Experts of a small language model.
Size: width 192, vocabulary 6241, 45.7M parameters.
Experts: 32 ReGLU neurons an expert, 6 picks a token, a softmax router.
Below are experts of layer 9 (counted from 0) of a mixture-of-experts language model. Rows are named router (the router's row for the expert), down (a neuron's output weights, with its number) and show model dimensions 0-63. Each number is 128 + 32 x the weight over its row's rms, rounded and kept within 0 to 255.
After each expert's rows: "comes before" lists some tokens at least twice as common just after its tokens as in all text. This comes from a sample of Wikipedia text that the model never trained on. Tokens count by the router's weight.

# expert 86
router [142 163 146 161 145 182 136 148 111 174 151 141 153 132 159 109 137 137 139 156  92 102 155 106 117 119 160  71 148 154 128 142 186  65 145 151  99 116 117 129  96 129 174 158 157  81 166 173 134 147 120 132 202  85 155 160 144 118  87 151 145 199 142 135]
down0 [173 126 174  75  87 135 132 156  75 133  74 114 105 115 134 211 133 111 135 137 107 150 135  87 183 126  78 177  85 153 117  52 141  96 140 156 144 174 128  91 122 141 116 140 128 127 139 149 112 143 157  88 151 138 136 113 179 123  84 107  66 138 122 126]
down1 [127  81 129 108 157 135 176  74 123 168 139 138 130 113 146 119 180 109  78 112 175 107  45  66 121 115  77 158  93 172 179 111 164 148 109 122 103 156 118 181 141 207 134 116 161 137  81 165 152 138 142  91 153 143  79 107 159 172 102 161 150 101  92 154]
down2 [113 147 158 130 109 130  74 157  71 109 123 123 161 154 181 112 168 172 125 188 130 109  65 169 188 158 149 182  67 136 155 164 117 115 134 121 150 108 138  77  62 135 134 123 150 143 105 112 141 150 161 156 112 146 104 155 118  76 126 163 136  79 114 144]
down3 [121 119 125  94 156 161 108 153 136 131 102 177 100 128 114 110 111 181 122 172  84 111 181 120 170  87 148 154 151 102 145 175 164 168 154 176 138 122 125  89 113  86 166 115 126  82 143 196  82  93 151 167  95  57 108 140 126 118  94 149  92 162 138 101]
down4 [ 78 128 174 140 125 147 113 131 162 138 143  54 118 190  94 106 102 135  93 133 117 188 104 148 166 136 109 183  62 171 117  77  59 125 128 112  98 116 163  95 106 147 169 140 121 210 137 112  81 118 114  98  98 169 133  98 142 151 151 151 158  62  87 129]
down5 [113 117 104 152 136 136 124 113 151 111  94  80 187  90  95 163 110 143 100  87 158  83 140  97 124  78 102 102 193  93  87 162 147  49  90 112 141 109  96  89 107 121 156 155 144 115 144 129 145  76 144 147 108 129 111 178 122 140 113 206 158 160  83 182]
down6 [123 116 177 124 137 127 184 145 161 179  84 128 155 101 127 134 147 130 155 147 100 139 130 132  72 160 121 122 104  93 143  72 184 129 143 179  90  83 139  87 158 153 117 154 126 148 105 125 160 150 194 166  84  92  89  89 147  77  90 150 103 145 118 113]
down7 [105 140 103 123 165 160 180 109 121  97  75 131  95 118 192  92 156  68 120 129 142 157 128 125 146 121 115 117 123  79 132 132  97 140 180 114 164 118 153 120 102 133 143 203 102 125 162  98 129 122 132 139  87 158 130 139 143 130 102 157 138 128  99 130]
down8 [159  71 104 144 118 138  98 108 122 118 124 136 117  96  79 100 147  85  71 137 116 101  76 145 132 156 123 123 113 171  83  98  91 134 127  94 117 196 109 154 126 166 109 137 146 130 114 136 150 144 213 211  76 135 169 140 121 116 105 134  90 103  88 173]
down9 [108  94 158 182 100 160 139 123 134 103 106 143 143 143  97 113 100 132 170  99 120  74 159 156 118 145 119  92 105  77  97 179 169 158 123 162 184 113 140 111 147 110 154  99 168  84 165 170 136 177 158  98 128  92 171  88 139  90 115  85 149 104 140 131]
down10 [105 151 117  90 152 122 185 153 178 144 139 101 151  97 107 122 140 162 167 137 119 143 138 120 166 142 152 131 147 105  50 169 100 109 108  97 128  98  62 153  93 162 146 128 156 132 163 139  90 134 151 134 141 120 149  91 155  80 164 145 141  95  91  96]
down11 [ 45 180 121 122 104 137 166  73  82 107 135 193 173 124 151 166 110  90 121 108 149 161 134  73 136 167 172 151  78 103  84 112 195 149 124  93 131 198 140 157 160  83 116 115 111 156 134  92 131 147 105 140 140 115 125 137 189 107 114  90 152 116 115 152]
comes before: "2", "1", "\n", "| ", "015", "016"

# expert 56
router [151 159 197 119 147  87 143 175 137 180 162 126 159 115 110 143  86 170 152 112  76 153 109 203 120 185 138 110  61 173 101 141 104 142 164 119 109 162 164 111 116  84 118  86 199 114 129 120  88 140 121 135 122 106 140 114  42 157 109 135  84 140  67 132]
down0 [ 73  84 157 127 114 115 130 134 135 182 134 115 187 110  59 141  85 121 181 133 191 153 115 109 106  97 100 179 185  79 175 144  98 130 148 101 156 139 206 128 184  75 128 141 172 111 107  91 127 171 169 140 119 161 156 112 140 134 125 171 130 140 158 106]
down1 [116 167 115 177 161 144 156 124 172 112  98 146 129  91  31 158 127 139 144 115 163 107 165 146 141 102 132 110 131  89 184 126 136 154 184 118 166 101 143 120 133  77 135  51 120 117 103  66 144 174 104 174 114 111 138  98 119  97 150 103 117  86 121 184]
down2 [129 180 131 130 152 170  77 154 169 168  71 142 162  80 170 141  86 168 123 139 122 106  61 141  66 128 130  96 120 127 135 112  81 163  98  99  82  98 156 148 155 123 111 155 120 108 163 108 129  75 133 132  88 145 160 142 134 105  73 124 100 126 118 144]
down3 [110 108  79 111 140  56 135 139 118 142 108 140 111  91 116 158 136 146 135 169 140 114 131 144 133 144  94 136 166 140  96 130 149 104 143 151  88 138 109 141 112 160 162  99  95 114 139 128  82 146 197 104 166 178 148 139 113 124 134 140 117  92  87 187]
down4 [157  96 141 115 200 124  88 176 129 180 173 159 149 123 168 117 207 136  61 104 133  89  90 151 129 147 167 175 147 184 116 145 101  73 113 163 123 107  70 141 153 163 142 133  99 127 155 101  94 136 107  58 159  83 144 144 148 114 114 122  91 172  92 137]
down5 [105 131 143 105 121 178 106 158 167 113  87 131 122 125 150 118 116 127 184 173 167 102 164 117 120 129 160  73 180 104 124 167 136 163 132 135 101 157 120 138  54 132 136  90 138  97 163 151 171 110 179 172 111 139 131 173 176  71 154 143 103 114 113 152]
down6 [156 139 161 139 101 130  73 144 165 128 156 174 101 128 121 159  99 191 102 155  91 133 125 162 128 122  74 109  98 202 152 125 189 137 110 122 150  99 139 162 125 142 126 153  84 132 130 150  72  47 101 136 101 150 122  57 109 103  82 125  94  81 115 121]
down7 [129 167 176 145 180 154  62  84 123 127 144 113 139 108 115 108 157  70 136  98 140 146 161  91 148 110 122 119 122 100  98  95 115  93  98 173  61 154 113 133 165 125 136 142 142 194 144 141  67 157 133 152  91 189 138  96 101 100 158 166  83 147 147 193]
down8 [144 156 133 129 162 105 124 156 139  87 147  73 128  75  97 130 120 140 142  89 107 102 159  85 117 125 161 120 150 100 160  33 144 183 179 104 166 145 186  94 113 115 175  79 120 156 112  87  69 148 107 150 106 117 115 118 148  52 109 128 165 187  79 165]
down9 [135 151 142 142 175  73 200 183 116 145 154 150 126 169 107 182 128  77 137 180 111 175 143  88 108 137 115  99  91 121 101 128 107  93 126  82  96  50 108 121 136 181 131 116 132  69 134 168 130 116  94  97 104 137 174 120  83 152 108 117  94 154  91  62]
down10 [123  76 132 148 119 129 153  88 136 145 153  55  92 126 152 111  67  69 117 129 118 129 111 155 114  79 138 142 131 105 181 140  59 122 132  86 212 150 117 205 113 155 165  95 115 158 199 110 160 123 123 129 175 154 151 113 190 155 157 133 102 142 131 120]
down11 [117  72  89 150 173  83  97 164 147 139  94 111 144 135  76 125 110  95 130 153 109  87 144 137 115 106 122 144  75 172 174 190 153 120  94 106  87 118 130 138 119  91  78 157 150  85 134  92 141  96 120 100 116 217 100 131  89 181 126 137 163 112 127 132]
comes before: "1", "2", "3", "4", "8", "6"

# expert 14
router [153 127  70 121 153 142 148 128 123 120 100 142 177  95 133 138 187 201 128  65  89 195 152 212 115 116  99  80 121 123 119 109 129 103 192 142  89 147 141 109 155 117 175  94 129 115 110  95 127  94 152 150  98  82 128 112  71 143 149 175 134  73  94 122]
down0 [137 170 111 141 122 122 128 125 145 122  83 120 135 149 126 144 120 162 191 128 114  85  97 143 129 197 118 130 164 158 115 162 136  52  86 112 117  60  83  90 121 137 182 150  96 136 183 133 166 128 145 115 179 132 112 123 138  52 143 182 127 151 156 135]
down1 [120 174 154 121  63 102 100 137 184 122 140 114  68 137 143  48 118 141 119 114 140 127 153 134 152 115 213 150 103  59 102  66 121 141 161 134  84  91 142 110  90 166 142 135 124 146 145 142 161 174 103 101  67 125 151  92  72 147 134 133 121  82 132 102]
down2 [126 156 114 103 159 144 119  70 116 137 130 115  87 144 110 116 113 130 157 139  39  83 109  77 154 152 144 155 117 109 117 134 157 123 157 149 142  31 131 106  89 125  77  84  98 112 128 164  76 145 107 114 130  47  66 107 170 127  99 142 147 149 106 113]
down3 [118 108  84 103 125 148  71 163  78  26 164 112 189 121  97 122 129 112 132 117 165  88 105  56  96 125 140 128 125 104  52  89 158  91 134 128 129 116 136 129 120 172  86 157 157 158 161 131 135 192 118  89 108  81 147 158 121  99 127 133 136 146 139 170]
down4 [103 144  74 144 119 118 146 134 112 137 121 126 138 121 127 134  90  64 172 198 113 141  75 146 172 127 125 232 124 133  96 160 146 156 107 113 153  82 158 100 166 135 134 148 103 110 135 179 150 122 113 118 115 154 112 107 126 112 185 107  88 138 163  98]
down5 [149 140  76 105 148 108 145  95 138 109 150  53  90 144  85 176 117 135 160 153 201  98 110 132 150 216 187 144 140  72  90  81 105 106 152  59 129 141 158 121 146 101 150 109 141 123 147 102 127 189 143 145  76 106 147 165 113 153  96 154 150 192  82 175]
down6 [134  78 101  83 139 115 101 107 132 103 103  95 141 127  77  83 184 122  83 136 194 139 170 112 180  87 155 146 114 187 103 211 125 136 134 176 133 140  88 149  60 145 150 144  65 197 106 139 120 166 132 117 121  97 154 138 158 176  88  99 147 114 169  85]
down7 [149  58  71 163 159 120 132  55 165 142 120 141 133 135 153 161 123 101 117  46 107 223 170 120 167 133 148 181 164  96 130  94 116 129 132  92  83 211 101 105 125  93 126 100 111 137 104 175  61  96 127 172 159 133 121 142 159 116 168 153 139 103 159 135]
down8 [186 113  87 143 145 109 113 113 109 161  51 161  98 153 122 139 119  95 171 149 110 121 134 125  81 101 117 130  82 148 125 192 114 136  88 106 104 139 126 185 114 136 153 120 193 116 121 134  91 130 105 123 139 112 141 151 104 198  64 195  80 174 103 120]
down9 [154 147 112  89 105  76 106 122  88 123 133  90 134 106 166 150 144 134 160  91 103 137  90 112 127 123 148 168 180  90 124 150 167 113 171 131 185  75 156 138  95 144  75  63 125  91  74 171 101  85 177 145 104 112  75 113 143 180 125 162 143 123  96 134]
down10 [160 144 137 147 147 163 158 136 149 117 104 132 128 132 174 132 140 145 100  91 176 128 168 122 162 102 129 134 127 166 129 100  88 124 118 159 147  97 170 115 143  72 143 102 114 164  68 127 161 106 164  57  49 105 140 104 134  76 134  99 187 150 185 160]
down11 [158 130 128 100 160 155 109 129 155  98  85 107 128 104 158 139 103 101 125 134 110 141 124 180 144 124 100 148 142 147 163  90 152 175  90  84 143 117  29 158 129  96 141 143 136 100 121 153 146 166 101 111 183  79 164 120 129 155 186 165 168 137  97 100]
comes before: "0", "1", "2", "3", " | ", "4"

# expert 124
router [ 96 147  92 162 124 165 183 153 129 176 173 119 174  71 143 140 118  89 120 138 123  36  77 150  96 126 108  95 161  75 151 158  75 144 155 138 157 120 144 145 133 138 190 159 123 159 151  94 153 192 121  89  96  99 124 172 156 124 128 152 197  74  66 159]
down0 [114 113 115 138 123 110 140  90 169 135 173 147 104 155 205 119  76 128  82 161  85 141 129 137  25 141  68 113 143  84 102 167 134  77  77 158  80 112 115  99 132  96 135 164 116 115  93  57 119 133  74 132 108 169 136 143 149 132 155 169 134 159 141 155]
down1 [173 112 145 161  86  61  67 110 100 143 127  98 129 168 120 114 103 129  92 102  80 160 149 172 101 147 143 176  60  93 144 171 111 110 167 113 148 144 119 145 103 167 126  76 136 138 136 147 129 191  95 139 130 106 152  85  98 129 154  93  90  91 104 151]
down2 [117  99  57 134 136 157 124  85 153  87  96  60 110 166 167 129 156 154 124  83 143  99 106 106 119 101 153 134  80 138 135 147  92 164 101 106 144 164 110 122 106  82 141 177 172 196  82 139 128 134 139  93 137 102 162 125 167 117 205 184 135 179 102 101]
down3 [ 56 104 120 186 150  94  57 156  94 154 171 207  59 167 229 121  90 122 125 169 109 132 112 111 156  49  71 146 125 167  98 196  90 156 100 157 134  84 121 121 185  74 128 157 156 150 158 138 150 101 140 161 153 155 119 127 145 157  74 144 108 133 119 156]
down4 [149 113 165  19 119  96 110 165 139 142 145 148  71 160 147  92 136 108 102  91  91 105 118  99 148 123 100 124 160 119 199 144 146 147 116 106 136 116  69 157 120 175 118 135 147 141  81  91  91 119 183 198 155 137 111 135 124  73 144 159 130 114 150 108]
down5 [120  96 105 135  84 123  99 118  92 100  57 154 154  95  61 140 135 159 113 104 170  84  81  81 118 192 155 132  80  46 128 112 114 148 134 111  83 148  48 128  95  91 137  98 135 168 116 132 146 102 167  96 145 134 167  62 131 136  86 144 145 174 130 104]
down6 [169 130 124 120  24 145 130 113 119 157 105 102 102 153  97  95 102 123 113 115 129 159  68 124 122  30  76 126 140 175  98  84  98 140  98 106  75 105 172 111 157 103 138 140 145 127 164 118 102 124 171 108  97 142 111 127 119 152  85 122 169  96 171 160]
down7 [210 138 191 106 171 119 118 140 101  99  81 124 146 152  97 123  92  64 130 132 113 124 113 126 195 160 157 151   0 133 138 156 131 178  82 163 146 194 123 129 124 122 156  86 151  82 136  99 114 100 162 152 135 126  89 123 111 128 100 142 136  71 125 125]
down8 [143 142 156 118 173 163 100 138 132 138  99 142 160  96 147 139  56 146 112 159 167  71  99 132 137 149 140 107 129 162 109 145 104 126 136 116 181 182  78 133 126 165 185 119 147 143  89  74 129 193 189 118 178 184  92 158 124 126 216 153 130 129 110 142]
down9 [123 126 122 148 137 170 135 116 107 138 142 161 144 103 169 127 106  72 140 158 111  94 117 102 168 168 102  99 148 149 145 158 149 123 139  67 122  97 153 110 104 100 133 143 166 185 118 112 189 136 129 176 190 124 201 140 129  89 119 194 148 143 134  33]
down10 [ 91  95 129 122 147 166  69 118 135   9 136 169 125 146 132  76 130 116 135  98 132 163 135 128 145  65 122 176  94 159  95 182 150 134 131 130 140 103  79 158 158 172 154 131  69  94 141 139  83  87 156  72 138 135 107 131 131  92 106  91 117 124 145 111]
down11 [118  99 140 130 144 184 207 184 190 210 163  96 145 116 148 100 111 194 111 163 148 111  97  91 143 119 124 150 130 141 130 159 122 122 111 150 111 130 114  75 142 133 130  71 186 138 102 122 119 108 118 129 133  94 103  98  92  72 122 129 140  96  85 128]
comes before: ".", ",", ", the", " the", ", he", " he"

# expert 125
router [ 87 131  97 114 101 128  91 149 154 123 174 122 138  74 158 152 198 160 197 107 149 170  93 144  92 154 131  61 117 168 133 159 139  97 139  77 155 159 128 147 156  81  82 111 146  83  80 152 106 165 145  93 143 164 121 146 135 151 101 163 144 138 119 160]
down0 [135 165 140 121 142 152 134 134 166 129 118 146 168 160 141 104 125 129  78  92  74 161 120 141 105 128  96 130 166 140 125  73  50 145 171  99  73 109 163 109 119 115  49 113  38 111  84  50  89 189 158  83 132 118 170 157 142 124 110 172 117 113 150 121]
down1 [142 170 124 140 127 205  95 102 155  98 169 155 151  80 153 136 164 181 138 123 121 150 109 154  90 131 135 151 117 175 132 153 182 119 131  96 168 106 114 134 172  86 136 151  96 117 122 133 149  78  30 188 136 109 144  78 152 102 178  78 108 106 155 188]
down2 [108 124 125 128 178 123 145  92 110 100  75 109 117 109 140 111 147 137 102 177 151 149 150 150  81 124  79 135  90  93 107 152 112 162 108 124 107 159 133 116 150 183 186  92 148 109 131 136  90 153 143 129 124 127 109 101 143  93 138 101 176 106  78  92]
down3 [160 134  98 108 180 157 114 185  82 141  89 132  85  89  83 141  84 142 101 114 170 183 176 134 135 161 173 137 115  96 112 157 173 172  99 105 147 105 129 100 130  81 206 161 142 139 117 117 145 113  99 167 103 128 152 115  61 149 176 178 133 167 158 142]
down4 [104  81 151 130 138  98 117 126 141  99 144  96 142 107  85 136 162 167 158 128  59 123 150 101  87  31  85 106 131 132 148 102 101 120 136 137  95 130 237 175  88  74 142 153  77 140 126 173 103 136 122  76 146 221 117 142  97 129  73 138 164 100 122 100]
down5 [101 124 175 149 107 210 118 107 152 101  65 152 156  80 125 179 207 106 134 134 136 113 114 136 156 112 140  95 145 140 150  82 139 107 108 118 154  68 141 169 156 115  97 124 188  85 116 146 110 162 139  95 154 142 140 100 116 182 147 117 129 140 156 131]
down6 [126 143 128 164  90 111 131 159 142 105 167 119 114 124 149 105 100 170 122 178 144 134 116 127  97 106  98 151  70 123  72 115 104 171 114  68  88 138 111 125 150 190 120 127 140  78 153 109 167 107  75 149 142 102 136  98 149 191 153  74  77  53 102  95]
down7 [ 70  94 116 145 152 154 135 162 106 194 101 137 149 104 137  95 135 124 116  66 149 109 120 126 108 137 130 105 155 138 123 128 105  56 105 100 108  80 141 202  99  90  92  83 143 130  89  91  71 156 145 127 128 138 121  48 148  81 146 134 149 116 185 130]
down8 [141 123 130 137 172 132 122 104 103  96  97 139  87 154  80 103 145  34 157 113  64 119 131  98 222  95 207 174 183  91 127 109  74 176 138 150  99 157 143 167 180 111 119 148 126 161 121  82  99 103 164 113 129 163 120 118 113 146  90 126 142 125 186 138]
down9 [118 161 123 145 142 107  99  47 180 124  90 135 106 174 125 160 128 131 122 141  98 117 104 144 157 103 141 115 173 153 179  96  77 161 111 182 126 166 129 140 108  94 193 122 103 138 103 151 114  78 142 107 181 133 144 156 168 145 131  95 180 177 117  88]
down10 [162 147 137 118 117 106 131 143  60 147 109 151 192 134 129 137 119 153 137 134  88 118 113 130 168 143  77 145 141 103  81 155 161  88 166 115 170 169  88 115 115 130 175 130 161 136 127 167 110 137  86 121 125 142 144 136  73 168 167 154 162  84 145 115]
down11 [181 107  69  74 148 118 123 137 102 118  98 100  64 145 163 135 185 157 112 106 115 113 119 110 164  86  88 104 156 118  97 177 106 139  83 212 115 182 137 135 154 139 126 106 116 136  92 181 163 128 152 168 146 150 126  78 181  99 129 124 124 137 134  89]
comes before: " | ", "–", ".", "; ", ",", " |"

# expert 1
router [120  97 170 108 129 143  74  98 130  93 101  66 117 127 154 160  98 105 132 124 134 157 173 123  82 172 176 134 129 145 102 136 115 140 147 162 102 110 156 204 112 122 133 109 145 154  82  98 133 131  96 116 141 166 153 169 158 102 113 157 143 133  84 129]
down0 [121  75 131 102 194  89 184 123 159 134 126 145 145 173 121  82  94  43  80  93 130 154 142 136  71 153 163 105 140 140  70 141 102 109 166 193 145 183 108 179 123 149 117 149 108 167 137 137 138 152 121 143 171 114 147 128 164 176  87 108 109 163  96 100]
down1 [ 71 116  74 158 133 133  81  67  92 100 163  94  81  69 123 107 166 116 103  79 149 154 129 168  95  81 119 165  84 130  37 121  48 133 137 125  97 121 140  98 105  95 134 122 145 159 150 129 196  79 126 157 142  89 132 124 147 115 120  89  98 166 106  41]
down2 [171  68  97 158 148 127 118  94 184 113 141 136 175 133  70 110 118 121 144 151  77 110 100  74 156 143 114 120 188 148 143 101 181 154 132 177 135 120 131 147 133 153 144  83 119  86 135 155 110 142 135 154 112 173  95 142 137  94 146 147 138 154 154 147]
down3 [127 126  80 116 134 121  86 129 164 132 111 140  82 180 120 107  53 115 128 138 143 100  95 108 122 119 165 110 147 120 121 110 122 113 145 100 116 120 109  93 156 159  92 118 124 157 104  77 150 102 111 143 120 155  56 123 130 140 135 191 147  93 168 173]
down4 [ 71 125 106 116 150 148 148 118 112 181  95 148 137 165 195 218 132 104 114  66 151 130 133  77 141 114  90 119 120 116 116 122 146  79 147 137 199 128 116 128  96  96 195 128 125 129  77 125 140 127  79 155 112 145 135 101  96  61 132 153 103 108 126 126]
down5 [ 89 182 145 146 166 136  96 136 170 136 181  89 148 121 159 108  96 115  88 132 103 110 194 172 148 156 165 152  96 137 183 167 122 157 120 169 127 135 164 160 142  52  98 142 119 230 144 114 118 170 136 108 102 118 167 168 147 107 145  80 106 129 188 125]
down6 [163 152 165 153 147 153 145 151 106  90 147 128  88  71  70 128 155  59 138 178 178  99  41 115 159 134  89 165 171 201 150 158 180 114 115  52 124 153 130 151  69 153 119 158 109  90 180 142 103 146 158 171 117 136 104 113 138 145 170 117 147 129 146 160]
down7 [ 69 128 132 141 178 121 149 132 167 136  99 128 116 122 158 126 116  93 144 162  82  64 148  99 131 116  91 154 126  84 123 136 123 114 104 108  74 150 166 130 178 165 195 113  85 146 150  88  92 100 159 135 123 130 223 169 156 111 150 136 136 130 192 112]
down8 [113 171 143 174  87 198 108  81 188 115 151 103  70 109 131 134 166 121 108 122 102 181  92 121 113 129 143 132 112 216  89  93 121 111 151 187 164 150 130  98 112 169 155 120 133 105 150  95  78  76  65 113 128  53 100 129 164 145 145 137 157 129 150 110]
down9 [130 141 112 162 162 117 109 140  89  90  93 164 135  77 129  97 141 194 159 124 157  50  61 156 123 153 178  98  66 119  80 144 140 139  81 116 112  48 118 159  75 158 100 129 103  61 192 128 161 131 126  68 113 159  89 123 114 170 145 106 142 143 131 119]
down10 [ 83  95 173 124  84 110 128 211 122 132 101  95 144 137  56 108 135 113 135 153  92 126  70  88 131 123  93  93  79 153 149 136  75  99 124 112 105  84 147 137 122  72 149 141 174 170 158  73 148 108 142 141 127  74 179 134 154 132 111 127 127 193 135 143]
down11 [ 89 112 157 141 100 134 107 164 100 155 142  99 152 131  81  87  99 160 106 103 184 156 114 165 136 147 155  85 132 144 158  99 108 162 179 106  88  73 156 132  96 166  94 205 138 112 160 114 190  77 137 166 161  79 144  75 141 119  95 167 183 210 156 131]
comes before: ".", " and", " in", ",", " of", " in the"

# expert 47
router [160 144  82 131 132 109 132 122 139 165  81 157  91 102  90 158 122 123 118 140 119 111 156 164 143 143 116 186 129  82 115 143 133  87 133 120  94 160 187 178 152 123 117 149 110 112  73 114  93  94 118 147  95 173 125 137 119 136 173 101 122 109 149 156]
down0 [100 130  95 108 136 156  58 106 143 138  76 105  91 113 126 164 163 158 109  99 104 142  65 115 162 198  67 152  89  80 170 198  80 145 121  58 120 112 128  85  89 135 223 155 163 138  99 136 102  83 139 112 136 124 150 184 159 161 126  55 145 105 123 150]
down1 [138 156 114 132  67 153  95 150 136  53 179 133 125  95  66  78 103 115 127 186  72 123  81 131 174 150 162 101 120 187  95 122 176 114 180 144 136 114 145 103 133 124 161 160 112 111 147  79 141 198 146 129 124  99  94 117 129 131 140 116 155 178 159 109]
down2 [152 149 143 124  60 122 114 105 112 100 158 171 138 133 143  65 108  81 142  82  26  41 140 117 167 131 194 118 137 150  90 126 139 109 179 131 140 146 110 102 140 186 157 147  99 115 152  72 143 139 164  92 130 154 101  82  99 122 105 118 104 183 124 125]
down3 [107 117 153 156 137 121 191 162 140  64 125  89  71 142 173 154 112 168 117 135 125 154  73 142 157 140 110 131  95 101 116  96 138  88 153 123 122  94 144 151  84 154 134 125 112 175 149 169 119  57 158 128 127 149 107 115 182 151 104 110 130 109 168 163]
down4 [134  90 144 135 195 145 141 137 112 127 120 175 131  85  81  85 134  75 109 145 201 131  98 133 128 169  79 106  63 133 108  73 111 136  79  95 155 170 132 137 165 164 146 150 176  80 145 150 209 104 154 103 160 144 138 115  95 155 173 114 118 116 106  41]
down5 [140 141 115 168 106 141 139 104 121 108 144 130 105  92 124 110 116  95  99 134 136 127 140 137 141 125 127 145 103  92 137  90  98  62 149 160  72 179 137 123 123 131 132 175 102 176 153  80 130 146  89  99 173  48 145 130  95 111 153 148 108 127 100 139]
down6 [115  86 155 128 142 130 142  95 167 146  85 123 106 144 143 146 173 115  69 179 201 108 178 109 170 160 125 123 174 148 161 131 148 145 130 201 120 134 201 166 129 111 112 122 180 145 149 121 161 142 175 101 123 122 156 124  46 145 124 147 126  84 116 141]
down7 [145 143 103  79 107 134 107  87 134  91 108 122  47 142 158  71 138 146  93 163 116 182 168 138 118  95 157 153 134 130 171  90 184 109 146 145 120 161 107 105 106 115 134  82 144 175  82  99 108 145 114 102 131 144 119 142 136  97 180 111 155  78 157 137]
down8 [144 110 162 129 173 199 153 149  95 148 121 135 150 105 168 135 121 140 107 104 162 134 125  79 136  88  84  95 167 138 161  89  53 166 126 109 109 167 128 108  63 112  66  49 110 138 171  83 197 132 134 115 121 121 170 118 106 124 136 174 154 117 127  87]
down9 [ 96  61 113 189 143 139 108 180 105 172 142 104 163 115 128 112 144  88 104 108 140 187 112 108  75  85 122 141  93 118  98 167 138 131 108 162 115 126 137 114 110 133 133 180 178 131 157 127 144 138 164 148  73 161 156 162 164  41 130  61 103 153  76 132]
down10 [100  92 159 152 185  77 157 115 166 132 117 114 132 163 141 190  82 158 176 133 125 127 137 128 197 125 141 145 164 110 175  61 130 105 142 166 100 166 125 136 181 144 137 119 114 115 118 197 112 106 143 132 113 142 164 186 200 145 105 126 114 134 108 183]
down11 [121 112  85 114 150 118 132 114 151 132 113 132 104  84 131  89  91 139 173 124 112  63 114 104 160  89 139  98  70  88 167 125 158  97 194 157 107 166 100 115 115 123 122 143 127 132 157 116 129 178 139 145 146 158 160 170 157 156 126  89 196 145  88 150]
comes before: ": ", ":", "\n", " are", " were", " of"

# expert 89
router [181 102  95 178 113 135 169 145 138  40 190 102  98 112 131 166  86 121 144 164 124  46 155  93 106  71 147  94 141 109 155 143 134 177  84 110  65 139 140 111 153 137 159 176 105 152 157 137 109 135 181 110  52 190 159 140 147 115 116 130 190 165  84 127]
down0 [155 113 133 105 141  99 110 136 149 172 115 127  95 144 137 138 103  97 108 146  40 122 104 119 160  71 147 148 136 126  86 151 103 132 134 164 145 194 101 132 180 125 106  84 122 146  84 118  41  84 106 155  71 122  87 157 119 152  69 134 150 137 134 143]
down1 [ 87  70 145 157 105 140 148 142 114 125 103 146 163 149 106  48 157 167 124 155 163 115 106 106 117  55  49 147  74  92 190 184 161  90 108  92 136 105 179 128 139 144  97 169 150 147 114 142 134 148 154 141 169 159  84  81 116 108 119 166  91 153 157  79]
down2 [113 140 190 171 171 102 129 162 146  90 135 145 146 139 176  94 118 105  82 121 139 152 118 173 112 169 122 147 104 158 175  88  92  64 143 149 123 179 142  80  69 139 118 115 130 171 174  47 101  79 113 182 149 133 124  96 197 180 169 139 103 136 115  80]
down3 [140  93 111  93 156 149 148 107 158 151 109  96 105 123 107 131  90 145 156 155 154  96  50 169 106  65 118  82 157 129 101 156  67 166 159 107 192 139 132 154 118 144  46  83 153 162 125  65 136 126 140 150 166 103 134 134 157 119  99  92 131 112 151 192]
down4 [168 176  60 116 157 191 105 134 106 135 102 152 165 120  98  85 112 103 143 109 109 102 118 176 153 204 170  85  71 129 156  26 161 111 172 104 101 119 117 136  73 113 100 127 144 149 117  79 121 131 121 145 126 100  75 107 126 106 130 114 158 131 124 100]
down5 [127 127 143  85 107 136 163 187 137 145 169  65 144 135 120 132 136 192 178  90 149  70 135 134 159 168 139 117 160 138 170 126  92 114 183 141 130  77 128 122  78 165 168 116 146 171 184 137  96 104 101 109 128 101 142 123 163 127  56 101 127 113 128  64]
down6 [137 165 121 114 168 111 155  88  99 114 191 156 161  97 144  94 152  85 114 114 175 116 174 108 166 169  74 112 167 122 127 113 172 105 180 104 117 148 121 123 121  87 152 122 124  95 184 141 130 191 157 146 119 208 173  49 117 108  56 127 170 148  92 137]
down7 [ 76 102  60 123 102 142 136 186 128 168  84 150 120 143 143  95 103  56 160 154 118 166 144 124 120 127  91 124 125 117  99  91 152 118 167  51 182  92 173 124 123 120  95 144 118 154 126 139 130 118  77 129 121 128 132 179 135 119 104 150  74  84 134  95]
down8 [115 107 100 131 140 141 169 130 163 209 184 121 163 163 140 159 148 118 192 142  96 102 114 145 109 132  87 121  83  79 187 133 160 165  55 147  67 123 149 144 120 100 142  72  97 160 149 110 136 148 130  83 107 173 119 121 147  47  92 102 122 154 147 169]
down9 [208 114 144 166 124  92 142  89 160 143  78  92  85  64 189 124  59 116 123 164 123 154 103  77 133  88 110 113 156 156 114 114 178 113 118 125 116 165 137  94 193  78 126 109 168 146 175 145 106 125 201 157 110  76 129 170 111 117 180 133 197 140 135 167]
down10 [ 99 149  94 149 167 157 111 119 136 121 125 166  78 182 152 143 125 141  72 205  95  92 102 136 104 155 125 156 104 146  98 143  95  60 117 185  68 107 113 128 147 153 159 138 120 100 167 139 144 138  82 148 142 128 173 103 158 103  78  88 103  85 104  62]
down11 [134 186 114 147 138  85  71 173 126 166 142 170 129 139 172 184 115  96 188 168 108 105 160 126 137 106 126 107  58 151  77 198 100 149 113 130 118 109 154 130 120  86 112  69 179 126 148 120 151 162 146 126 131  93 170 128 173 128 137  96  85 105 168 105]
comes before: ".", "–", ",", ")", ", ", ", the"